Weights of a small mixture-of-experts language model, trained from scratch on English Wikipedia: 47.6M parameters.
Below are experts of layer 9 (counted from 0) of a mixture-of-experts language model. Rows are named router (the router's row for the expert), down (a neuron's output weights, with its number) and show model dimensions 0-255. Each number is 500 + 40 x the weight over its row's rms, rounded and kept within 0 to 999. Numbers have three digits each.
Before each expert's rows: a language model's description of what the expert responds to. This comes from a sample of Wikipedia text that the model never trained on.

# expert 30
Description: Relative pronouns, subjects. Relative pronouns and subject pronouns starting clauses, such as that, which, who, it, they, This, plus some word-final suffix pieces.
router:446568458593480523512398529530489468490431459506537455462461464405465548525500441501556463482524511492491454585477503476480529547439499502585535475468484536497459550518497516489562559473495511475572517520571531498485530489531497470567528428482540503473440542492523495506535505536511440459522495534503473467539511499496434513495491491459457492574513493496511485533498529375468435469541507462470497489574533521451548493474464484474453460522424502455536571501503495445518451455587435472536505557482432456598427507504483463435504522517527541522468511470549457497455462501498444504508507517539478465486500580456444472579503477509483518444585471545468482567525527481560569538476474456477383487541521502474518477504507516446439491470488524555440533504481474532539460535579461
down1:525450541608417520442555476469505560415514512530470497587508484547498513558582512413500440469475531435496530507544471535575532485468534521518503491517547448492484489520511499540564500491557529559540563492478410551516510459588483510484562520493434449462474510452489535508484493565488531452486504537538564518526536549516568519417472497449489452442510543443480553456433500382510487532489436497423496528477502558531471518524497428473500542578493540574466501457461498469553480455511511456528522536503507485554506501446528458526485483462513500444473488498468496492510485593505456527447470436469482594502518432416499472514476495468417523475502540500464516472507453510529478489465484534429555539499490436546592470522487520545447519488492486487501538508538466480516498579479510
down2:459487459456549519508473376450483511517520475483524467490494522527543498487510541495486483531476496461528550518480536573456528555572490464533503476475507498506452541480516465484504485472471458491471487507458413407472528426495545533497478521596522459508488497553511472485475509470506559491503527490537494470469537516487519568523532506533457518518491481415547563600471529489522450445478564509526519456568521509529457474571457483365457400470522476478567410501475477492547545536508540570519411491417468495504447448541535525522441496507495511476488481501516512521601491480475432519555470561494562493452493519498589561546547511491476515499618490438491455486480462489541586509515473535508484546509589538481512520474532512471427475431493551495543567515551471510484544500476531
down3:487492502430468545429537523499434476500489481536541487501517591471558562475550506518478515532441464541514514491506513610454491519504475490436515507496469490427588556471478506538492477552465480516444582513490468454514501492447509495477498532503479491423443522406491489312484508531541420480552516503518548499523483515530521557465470485546566471574508473448503478528516525389522536489526424478550459502454505531506507515470506452360502589473489510559494481540421492520544556509543493450482503496491531534533459495568497478536442557422482477527548464549514500463514503509526531546498447443550497513440557541470523527461483483471520494455502483502542431530499479473421477525465551581463517492498480491462503507502487510501482450554584482539535525535517479536495479475503537
down4:501569489479495535514478534540562513422563520536543522579560438472483559566491520493534465451455542381455551490558464409512617478476529521574571482542474486498586481453509501514469423528560568556554453456497442511509484517460449499472503500471512509459504496498436517502502508475516559543506527495537500533495527440450494490493556520474492470494536531489453543490514454476498517514473532476505458502468482421440474527516526526546454435581557480530467456533509494555477572448491525500542491484462452455453521495466527473508517474491555533535486536450419557505464506446512474465578440473448521495502560491511478389515565529541498489497477534483530510479432493475468481539468523476502548441618505545529493431478520511514532568458486550472481470455486531450527444462543425
down5:507540450544568602496513458514499480481479410519534498533560478498428486485506539472507434499491573476472512481539463497553491529479477512509498459453526479552517556532618464490492553514414521501510523483457478479516464454531489518415479520531479457501520436451495493402537546534553496510494506474463553494455552463536513531503440458511591460546552495468483492555421479480506473508516510493468477504543503537557474456502517590471413569507474445455480496468488505466458483498544494492498532571455435472477494502477526546491507444460446500578435481453490564520511527582436544577470507512508536541492556535518562511501444550498497463450470492456494516486470555454624452509496541526472454499544583542529562410517492539495462476517517524490484468450457410587532471522487494
down6:524536502491473508421506528486529425424554448509419556495523564607433470531417533485576470411480499490502516498503478404575542523413497541508442577450452444481537499538554484458499512432537515518593503466508468597552530478514451515430505463477558452476473493524534474470487497508537545500472566513471530488542525534489509441541478509463457476506497581439409475489475436520512437601517511536466487517530586571515486531464507557513455491527488498473568460497495510489470487482506517467453549517513498458441535497530575489488542509512556465516478480458516529518458524487515479506462400515529441527529517580460502481451479515533476476519488508550488507456509480527551453502483511542444494490543437442501499485564538532509566497501485511491497504503431521548557495541546587
down7:500532489488492484460519479532443501466491554486532560513465517471517474494547504486496553437503532433478478469573481511478492489507490501546471527558485457539504538498443533523510460541525499471524507510596500528546482500436508487570468512545452532517473450479438482371470515488507455432485530476506527522515570476545485503521565489465458528471504425549481509461507499546580550515520480496509512513557521443412407565531488507429524493522529425501547525480466513572441485514426503440439598520440513478572511463510498447470548536484420520610548466590465550433552478491540529488427550515464445467493489497474518503491489451464552545519528466512553484570435567484551463491416516461473517446516453494552566541490522504550520468418522508513531506473528522481452423509538549
down8:503575452521491500521492517592538489455512468493460441568444434530517497417534474519510557511517506464511531514569488406558538488489544494528540560545492550436539529472467477501495546385531511503555521485475503586521534527476431466511448552466510528518488474540505509665474494489553495448488514489487548493483495545448483530514465552444473518542528606492460491463509463500482495490476490531475552498475565455470469473452470565574483449502524519472491510523470543503560473459561444548515460536514533433469472504487521421549466500478537517493505512500487506512434472374528516446507427516439447510522559524461440443476545497526487470590516531528489471499525500463467417601529518469535505509524450555500489502497459466532441541537479553461490523532479501541544476533473449
down9:482510490516468518511517459526524564469536481504522466567492500543512485490509539489525478501498505554540432445470516563463424509545496481469480461495489503474523512524553513495466521459426489526484534504508530489670555488520556479534450587529458500450506493560479504493479461428460457488529521544554525506467475445505519570483555499500522503546519481470467433525489488508532515546544536470586556527502453564514472497541473556383488478577497494526521462482452459529439428515516464505501514486440566570433510470548504384475503520532469489579479478487505487485565486477520465500451358510497483563524558490447524491508481531502505395491485517524455566443582504459435472477531522523489575525413465520438527492468454467498422498524507539439540538535529487493523468534472514
down10:472496541506520383487468437445478520487509536565523509477438469467468513518496481518499487508503558498559489498521454481498519470434520522459461473494522459504436562483512529575524508519569460640464572456482565470456501423425503523520524501484531476526486534522566425445505485539470432478499492528545436520538512533498565494532551479554542550496470494543475539499538532473454457498437514556464543477464583535528502451476503453385497499478513511524496509445492449451485483546487448440515576527529488533521456492522483481513546443480454440599493507543500488472470455591538482496497542571558499502443457444511490479496461488482469568512466496506447467564527499549510448485464524491431457504522568506534544533643496541541486420491451544488469552464500483559511475502504485
down11:499466471514479481515415526524402514552538516493495455499477505504471463397525503569511441471589464572436575554479566579461423599472475497510511435520546441477505506476457497505506501497487465431465426456552462413523553543450464421459487510527413515506517516522460508525591612509497532533490524458471501432434492485539476506487493519549540482544502493468460534475553473549497546498505449509483468518524550500552538507511451485535459486493426483492504496548496525519535488460475470514494514548544475573541448466503525573498485560468481462473510515531524480564504490546500585567464446400558448444506536498470484557489513515496451566477578474483580487498466497505503532477494538555548547519449512447521471505499523518541455516512510496481528519427457450535495578513492535
down12:524543509537512518467499480489450504513512500536511497514538505523466459492534487544540474486536468459584529447427463515529526543460444548441431465505547433507457544491536486521532493546490521480505464483439462518543488477548450470542483541509432543493481589435437533632488533576497535469374408520511625486471437493522512493512495402516556471450471526484499535510538475572511421482488512524421468505521492498510502577464494445512506522464497574458516542529528454482476447513568477492569507528513457484510532530564488519471488509572529483502461503497480484509436538590474444523468456501488504549453490581492463488515531496445510575560544496456485542423502484448537478483530482479503452517507391553482524491494512529526496464549508518488424572486510415534541518531510503
down13:460465450482539544519464544499561508548535581551561509431473569421523498532470422495558484517530520467478522463539399471526553534507507588492543522519543485522528483534519514489493470535551505589476433395477540532543486447477450439514522443499516496455519453501477454460544484496477507436508473470394503481546449444494569504470481428482515522546577473470439486556546532555488469507422498494460539507517574518444510465547468465545495464452535523505573538434536486469504487466545445508482529503476428515442495521434439513461499518539502522490529514474493494453512464549534491505446619487489586452460498529498483515564471541485524462525496491485487504601481460490549509507526490518559504519529528468491511483577468456446541516483573505432460495438508504496528453454547435
down14:505468505466554561493517516476479566533580542592412527445461459501476462500493517466472480505428467525476492480482541506437468549492496476519543502473463518507568512493427436571473532507443494536469511448500461445537486581474576463509556540540512512488508551527452468445521490525464507423410481570554535513565536534463489517517535503545562510438486499507497434518396535425508505538556488461424465519432406454487487494509517521472428491526544487525477478578532459508541420567534445527469447493442477494516498564507491506508523540456516435539550433496536463469478505508483477497458496497492553460468452480630491463500432496474513549474532460486528441526511469518492546511564554530520505479463534490472583549510486449594500508529509540471447566519544538504509533517503526
down15:510486510546395517483603365460462490456497546415509460485475510513463539453551538449448530556502572458524478497475485528459488442460451483481456496462498559520497567489456497502560539476515448506500533485519477525539453517519474513533572503538506477588489349514544451587544447505540524427571518484433434480524546500490525528504537441507517470482591550505525473575432499494507506509556469493512523521536493514503498444498465486605528524515454569515501495441491523551467530457510528474550499527472539546471495432463522445494488462547487468497534538541450525541485495498486517496511591510545522501506549432422483509490513508515517478478533555552521466509496483482515499531452518436423471470470568456460587526445497501533523521464536454556520506526542494472454425503511488
down16:513578528570489593564514522472475482503533496475483555508498454499500497527469618412485562540533552542516496516543543457526467474510524510565477505470385541504453463452473485477496548504469510500571472468548491505452514491515497501464521434514447515447523501514488462528446518482562531491465469528421492514466479494432522498510466466457497500528418550476483553522507524538545556511464430481490476426525510525480509430532475512555486477456421488525470440527515466513478576456498499480446480478525555478532463523441506559504461521489409603560522505436466449538467499489486453577538475509508498475508505465527564482504503452539449470525473532457493498549507545582495584552472500490529474515558442547450441527439531468528506572507457463485594509474455612503529491557505585
down17:544455489527494469527501470542442521473463461467515388530531511498489496507543512458509522476527469502489499473504476530550519474467476501492520549456534541495547573488600546455444434493473526483494544520462547540533507552479507484502495518479498515530415479380554475521505500530534422529566549541441469508528494461463509537530563489427497469487491570481459553538507470405386460513571487479431536515489422477437522489472532527593529539537484474514544514500474602465527518488527497518574466589443534534486517503574411487530526527497510492480499427454456422514514444466514458498526511499480513459478507411489448532492522465477484532490545547582513474493556515525457549542465477462515495414526570505475455471548573517502531544486419483529479497587491524503547493505485447
down18:457505493461486432604555492568518472504496507525509554444494534482471510483512524506479523534490488511500416588454532506465515475482529532518542515462530468494403480534506492495525576357449496552460504482521470586559535473527546532428530488519496509525524584527514465489505502498589482512499452526496458529528541479436485539479516502537453523542532423434475480482482470538469499433506508526560547469563604496553604459521478530424506492512538469466461509524560517491550500563554438457449475440494405461532434534501441546475470477495489484513551496483551486453517465549471491452568451511514457533554374439574505526521564448546525482516511517479480543514528525493498498487505465540529474513452485467543488452534510428446494458510457514453482525480475532412484499496499490
down19:509450531477453486516518473516503492538510477462490517572592420473444501533586487451550545469481483490537464513584493431491537478564556541506539572538539549528457468535545525520458487494531597442555479532465524519406499492459490507478515483527550542485509497491514518445541440498558518455548435554466519503409476527453459521440425490503441538499497542545497486437526513489475527479557550511536456545480597516461540415458492540488520483506495473518548446508432434504464527444474481500453524487490494510420500488510432540461454553504457464504479575487487492559504505522503455508514550498480517468515441430534497465502514463537487525514532466487517501551485505536464533551444531561540477559439587605442518495530447482510516494519426530480586408501489479471404483484527454
down20:465532519496474528490489570548495522448503493557468468537418537507541484509559484497558529482545499507514464556453510522480571574479436494505491452492503521574490571497431516509520472483443472469434472498541468464501516586482598466552504538457525491566459557571413519570535494574536494503491499465536494462516516481462447506562553452478466480510475452488504506550500463508457411464564536547482442496501419432505501515502482501461532537500525499520458481526542493450547499516491539475556431538483466571489543470440425539464498573503508571505549461476482519524433442520526465518480538483533469390511520452567452517469534492478461543522523530452533458483503483488502628445530514493529486549487461486496440523504484479522547465401396509475546565453508446507441469471476493
down21:549519562500497486465498522490599480494611493405554517472496412458534456480502521457482496513525565419512483473533479475496593478491544511544481538515585504513507469533505471534577475447551542505507548471510439537451466483397518530519525489554483498530534518533513496514576513561532517471475517546502511527537481547482510485449453509506435518481528497541546466523437520540492523554510411495467463457452461524576489493504397570524443494583449542507488519558513498449525423459489532503434539495500522449471442514497473518500470505415528494424518546498511470530474501454527502490562536463489616477475525451487465416467523493530486463516500470564472482480468450440451419439522518515517497459534498535531544478483523545465436546417490552534439521517554572531483480452497491
down22:431605474491546526496557437569544492460548518470520486582521460538546505445511472550509472520492485417505502487500453549483523503543493514559536454488469521499546563487446534506512455590517459492495497477542418455542479531519508501517479556488473460567453488483425438630478521477493535491494515430453507448428491466459475516537502493523488536540502498474505598438585512482510505444441469553498520503471490457488501569504507463494507491452499469528453453500549498579546550518468502492518449508489444516526484514522474446470468496532405536454532507487446527456452479515491544483460520561516493542424572638482515503518541485534470554506562522439496468468496502505479535461421502525550579459481458505489478521458482482476479529445456474511543587470578518437455477542544551
down23:565503523539487409476540501496552591395399493521497527532439533431446550522559395457558490486486517457535544501504477454493549525480430502519516542494414505560430516504481483466527580539570467504465441466495484484501435494479461505481539482458493524448498456531500493555470527545505491511584579572466515517501472524465496470452540533464525462462540514452487511445494471483495483505500515521500498582510440482575515507508541482509461521551563461501462455482499528508574515425521515557491475542485531456500529528503488505496435566563523446406416504478514526485496537524476489472477475440518497493486417461477452574612576497440469483558514495508472471495487494499488562521510501507575455533522506525479418533498480446600580529503498572506502494510516446526490544490477496
down24:572477448494496472448519454547526552495518446523504486489510506482495490433456476583507507456488561484524535550547493452518509450435557533452512561508528486529534490465474461548511489518511535529549474499450514445511581452502576490515446590450519546536530489493427527471534470553474530429458472451414468462529489510569503478477392566522484552464469548564473497455443503557500497467466502581504607508463488467565499482464602541517509500464486463493514494487528491504453509508489510455510515536562506524479513413423523471495498529573558423430555518457482557546492466503496458499480532539490521580487545419519485433513533388500499450455439551540484489460531510540489499494451466516479523499469501524510548507491466529587539518440418480473549517527545461423525523500481509
down25:488522578487524435463544421459594467473470535461517502540470528425475491501484497480534463460532495525507533444513468469523475461489581508553491550542489557450470490477472506495574503487491446479446488520528491422475495551504461620532575446510462493479472394422513445429504469579486478507531559517454467529442490482530456456565426506545496450502625553482505510528454538486478539546528465511461519533531529495510487495482502451445543503555518449544472420526538498531514482467462479528491483517478522531598517485475491472520524466427488483474500587458530494501499405508513544460521574506536526489448483511543496503496511493510512467509403459510537464510451544511650502501489552513445549486525515508512535447498544455516584479493519525490500462492548541448535444543506540
down26:572573453527567494495499554490477479458581555514416454489515486470595542509458525514563483520470547417571486478493509615513493456551519483530534571464516480553520457504427488444556439541560522507535508481526395499527513487464526545552486415539552515411522517442556505560447504497476487502483501517568457535541500495536498557555481492462455531473455443523474499497501471537529523482486504541442442513502434450540473525484503512576445406536553473480450451550572469522557457510504476514489480515565517532465536466396548511449531538517485520453488525501441520469516464485501450429512475495499437494457479494455510467488456559548526471516492493481503479560473483530538533476515464487512515479506576558470542512475567561546530510449431497410515504524482542507479449482549483